From a checkpoint of a small mixture-of-experts model trained on Wikipedia: 23.2M parameters.
Below are experts of layer 6 (counted from 0) of a mixture-of-experts language model. Rows are named router (the router's row for the expert), gate (a neuron's input weights, with its number), up (a neuron's input weights, with its number) and show model dimensions 0-191. Each number is 128 + 24 x the weight over its row's rms, rounded and kept within 0 to 255.
Before each expert's rows: "comes after" lists some tokens at least twice as common just before its tokens as in all text. This comes from a sample of Wikipedia text that the model never trained on. Tokens count by the router's weight.

# expert 4
comes after: " the", " to", " a", " his", " and", "ing"
router [168 147 138 145 149  97  96 116 126 118 114  91 145 141 120 139 154 143  81 120 159 138 152  78  83  91 143 117 121 157 137 118 116 158 141 123 108  97 106 124  77 113 133 136 111 149 156 116 114 121 144 143 131 163 111 118 123  87 137 106  98 131 106 122  99 133 129 107 128 161 137 147 103 137 109 139 116 127  93 142 140 126 108  93 104 133 135 164 157 132 128 172 110 129 133 143 127 104 148 132 131 125 100 110 104 164 118 134 100  97 119 115 108  94 106 161 144 131  98 183 140 131 156  81 171 138 142 117 116 149 105 116 124 111 131 105  90 149 132 127 172 112 126 157  99 135 126 102 118 149  86  80 147  84 131 122 132 190 128  90 116 135 126 137 138 172 189 110 136 106 149 123 123 196  67 118 138 123 108 101 108 189 111 137 127 139 130 130 122 128 102  77]
gate0 [109 155 136 168  83 162 134 152 151 147 147 112 147 118 112 137  75 130  99 148 117 141 125 107 113 123 146 113  96 114  95  90  92 112  69 122 112 117 136 130 105 115 100 168 108 115 108 129  90 146 124 163 134 138 124 110 130  83 124 158  98  98  51 126  89 133 117 121 151 136 109 126 159  72 109  94 142 116 138 145 117 120 107 120 133 147 115 163  97 118 152 121 163 136 146 107 103  68 115 184 114 110 114 102 137 141 126 108 157 104 147 165 108 115  75 116 153 139  87 157 164 154 106 101 125 163 104 118 132 138 133  80 129 138  96 131 109 158 106 146 113 108 112 120 113 130 118  89 143 144 139 126 146 110 137 142 126 125 131 142 112 119 135 130 114  85 112  85  91 111 119  91 129 148 170  96 144 152  96 120 144 112 117 129  94 137 131 138 146 157  93 164]
up0 [139 136 103  87 150 109 111 152 143 138 138 131 123 102 134 143 157 144 126 143 107 131 116 118  99 173  86 134 122 155 117 115 125 120 120  85  94 139 142 164 129 118 107 160  94 152 150 118  86 140 155 141 151 107 125 128 118 118  98 135 141 112 112  90  93 132 160  89 152 101 120 111 103 146 106 133 131 160  93 130  82  98 127 121 173 143  80 109 170 140 158 128 109 152 151  83 111  94 117 124 141 150 106  97 101  99 135 152 140 146 136 105 123 123 128 167 151 140  94 120 177 138 109 106 111 146 105 152 101 133 168  81 107 148 139  96 128 149 159  99 117 124  84 131 123 151 160 124 104 152 149  91 130 140 123 136 156 150 117  91  83 164 120 153 137 145 134 163  96 135 109 150 131 227 129  80 103 116 134 149 155 151 134 125 136 143 142 157 144 109 109 122]

# expert 3
comes after: " |", "|", ";", ":", " May", " January"
router [121 109 183 153  83  84 111 137 134 149 140 122 188 156  93 116 123 154  89 160 135 100 144 147 117 132  92 105 140 109 120 100 155 133 114 115 140 107 153 134  88 115 141 152 148 139 155 111 110 114 154 161 138 133  89 125 116  97 162 131 143 122 146 177 135  84 126  95 128  99  82  78 177 150 133 156 182 162 123 149  92 124 112  96  82 130 118 142 131 115 158 122  91 130 120 127 160 120 146 123 151 122 174  96 107 118 138 128 131 122 106 128 141 155 148 114 171 116 130 163 139 157 144 144 129 159 118 113 152  96 115 142 144 121 140 106 128 115 103 191 109 138 157 113 112 108 142 127 119 123  74 145 135 104 116 155 162  90 127 106 116 110 151 111 147 144 146 123 104 120 135 174 128 142  87 170 139 105 118 112  99 149 114 156 142 124 148 177 143 130  95 144]
gate0 [127  74 120 157 106 122 125  85 176 120  88  98 126 165 110 109 164 155 138 148 109 118 114 124 139 178 121 137 138  73 153 160 133 123  65 141 121 102 148 145 136 113 133 131 130 149 152 114 104 125  87 136 147 142 112 170 120 104 152 134 122 188 101 175 140 128 136 123 161 124 142 130 135 114 134 155 124 114  83 163 146 168 130 103 123 107 186 141 105 114 146 111 124 121 123 127 133 107 141 139 156 114 163 140 132 141 156 116 171 119 105 153 168 102 144 142 163 129 155 145 107 203 123 143 140 131 126 121 109 114 122 100 168 111  99 142 175 162 142 106  81 153 147 110 125 152 108 164 124 131 129 111 146 155 145 112  94 101 140 158 155 133  92 112 126 133 109 110  97 187 120 131 131 154 134 125 142 130 161 135 144 149 141 172 149 123 120 110 153 112 109 105]
up0 [116 109 109 134 136 158 118 158 101 194 117 130 173 116 121 110 163 123 128 156 127 114 146 122 132 144 185 162 133 101 116  87 131 144 119 103 160 111 166 127 105 125 155 135 173 132 125 149 146 123  98 126 161 110  90 141 140 151 126 127  85 110 126  85 116 117 156  71 105 122 122 177 105 122 153 147 155 111 156 120 140 137 152 145 135 112 149 114 129 120 162  99  94 111 153 105 188 173 141 146 111 118 130 161 181 105  95 112 109 144 132 116 125 128 105 175  92 150 125 144 103 145 110 138 125 212 147 151 158 144 150  86 128 120 105 133 142 117 159 150 166 126 120 131  85 150 108 121 146 137 152  92 130 142 167 130 133 121  88 107 100 122 110 130 112 101 132 135 127 128 129 133 132 125  87 139 141 153 147 131 141 124 121  82 118  83 137 170 132 122 115  93]

# expert 5
comes after: "\n", " |", ")", ".", "==", " =="
router [205 114 119 145 122 105  97 137 176  97 155 136 108 145  93 115 119 154 144 135 164 150 147 105 111  95 117 124 150 102 144 134  76 101 113 133 125 118 114 126 136 166 119 104 151 112 176  98 160  94 129 164 117 174  72  69 100 149 175 142 157 102 122 110 112  92 159 135 119 127 110 137 145  92 135 147 119 111 134 110 136 136  96 132 130 128 124 157 111 139 119 116 130 173  83 103 107 106 137 171 122 122  88 130 142 145 127 133 112 128 145 151 116  99 138 135 150 108 138 103 102 116 100 129 174 115 122 117 112 139 130 140 134 150 140 131  96 133 143 103 176 158 112 115 115 126 138 127 121 136  77 153 108  92 109 117 176 125 175 113  97 126 142 126 121 117 100 120 151 147 160 135 190 168 116 154 146 117 136 130 112 152 152 113 182 134  91 146 110 140 149 147]
gate0 [177 153 169 168 116 143 142 118 121 137 111 132 127  77 106  83 174 148 173  93 140 131 121 117 150 108  77 123 128 109 152 111 114  82 134 128 153 144  97 131 149 193 163 155 120 117 142  93 123  76 108 121 152 153  87 102  75 120 174 131 108 135 137  86 120  95 132 129 140 128 100 124 160  86 100 156 102 145  76 123 151 101 132 153 117 151 134 115 108 130 115 119 131 108 108 139 113 109 114 138 127 106 144 102 142 117 163  79 127 132 107 141 122 110 106 124 115  94 109 126 127  78 114 134 112 101 139 120 144 110 125 142  82 138 144 103 131  80 103 101 150 143 143 132 109  91 114 167 116 108 133 103 105 101 118 130 124 122 101 163 122 107 131 150 102 121  92 142 116 150 159  94 146 150 146 124  85  95 165 131 108 103 119 122 121 121 117 135 111  82  97 124]
up0 [160 115 166 155 123 147 115 126 146 125 134 123 135 100  97  70 201 115 179 126 132 136 147 155 130 166 135 146 162 128 171 151 129  90 125  69 135 128 132 129 130 156 114 113 138 118 127 141 131  95 104 121 132 163 107  77 109  95 143 149  96 116 116 119 107  88 131 122 162 138 126 144 187  77 114 152 128 149 145  92 164 136 150 135 136 141 113  84  85 156 138  90 152 109 117 121 155 102  95 138 104 143 143 136 126 143 176 105  85 132 122 142 110 123 164 114 121  95 137 155 115 144 109 122  96 148 160 110 152 100 135  98 134 112 110 100 113  76 123 105 107 140 136 132 124  79 129 121 146  80 125 100 136 138 109 152 122 101 106 133 122 113 158 119 141 136 106 104  93  85 103 114 141 174 149 149  87 118 110 114 141 130 133 119 108 151 100 128 161 110 109 146]

# expert 1
comes after: " ", " re", " p", " c", "S", " S"
router [137 119 141 139 119 141 170  54 118 135 111 148  90 146 137 122 109 144 129 107 116 148 160 126 116 118 102 105 106 141  95 137 125 114 106 108 132 153  69 132 133 152 150 133 114 116 133 109 146 113 142  94 136 130 156 131 138 141 146  96 128 102  92 143 130 154 115  82  89 132 100  87 140 105 175 116 162 127 131 164 141  67  71 114 137 133 130 126 132 157  96  86 143 142 159 164 161 166 119 152  91 104 105 142 148 116  97 116 131 124 119 182  83 167 158 168 111 138 128 137 123 115 128 146 124 142 131  98  93 177 123 117 139 120 161 117 100 134 109 114 149 109 146 130 120 137 112 166 134 168 128 103 154  98 132  99 144 124 146 154 107  83  99 108 120 121 135 119  72 113  96 165 147 111 111 122 170 101 132  97 121 139  91 108 129  85 114 116 144 170 125 133]
gate0 [120 115 140 167  98 124 100 129  91  88 129 169 117  82 115 124 163 153 132 104 138 125 138  42 108 159  98 142 109 144 155  88 128  85 142 161 124 133 107 111 176 112 124 153  73  82 146  91 117 134 115 148 134 115 185 131 131 149 140 138 108 112 137 115 136 142 119 128 182 163 187 119 116 124 101  96 119 100  87 127 119  92 119 137 121 159 113 134 166 160 157 127  98 136 125 145 107 150 137 103 116 119 119 155 121  98 125 102 130 139 107 130 119 125 170 153 131 136 134 117 121 112 144 146 134 121 120 126 127 104 146 141 139 107 142  77 139 126 133 163 119 122  89 115  59 143 130 111 116 139 153 107 111 124 164 135 128 128 110 131 116 136 132 153 140 129 158 159 128 141 113 106 132 134  95 192 158 107 145 118 174 115 137 130 132  69 137 140 173 156 120 105]
up0 [118 104 138  92 120 131 134  64 155 148  87 142 146 146 139 114 103 116 101 195 165  91 131 128 140 134 156  89 144  96 137 111 122 131 173 112 149  96 150 194 114 133 129 112 130 162 104 142 120  86 142 121  97 130 145 133 106 166 126 172 133 112 130 121 151 100 144 121 126 139 103  91 121 114  92 125 143 129 156 102 127 171 137 131 141 106 161 165 121 164 133 142 153 152 111 107 136 146 110 134 123 144 146 159 124 142  84 157 148 139 149 104 134 148 121 100 164 154  89 129  58 110 115 131  88 114 145 144 143 121 164 154 157 115 126 169 116 154 164 106 125 149 159 126 142 141 141 112 188 133 119 107 136 107 119 120 100 135 117  95  90 129 131 159  81 104 121 127 151 118 141 169 137 176 141 109 109 148 129 154 118 148 158 133 129 159 149 124 160 122 161 103]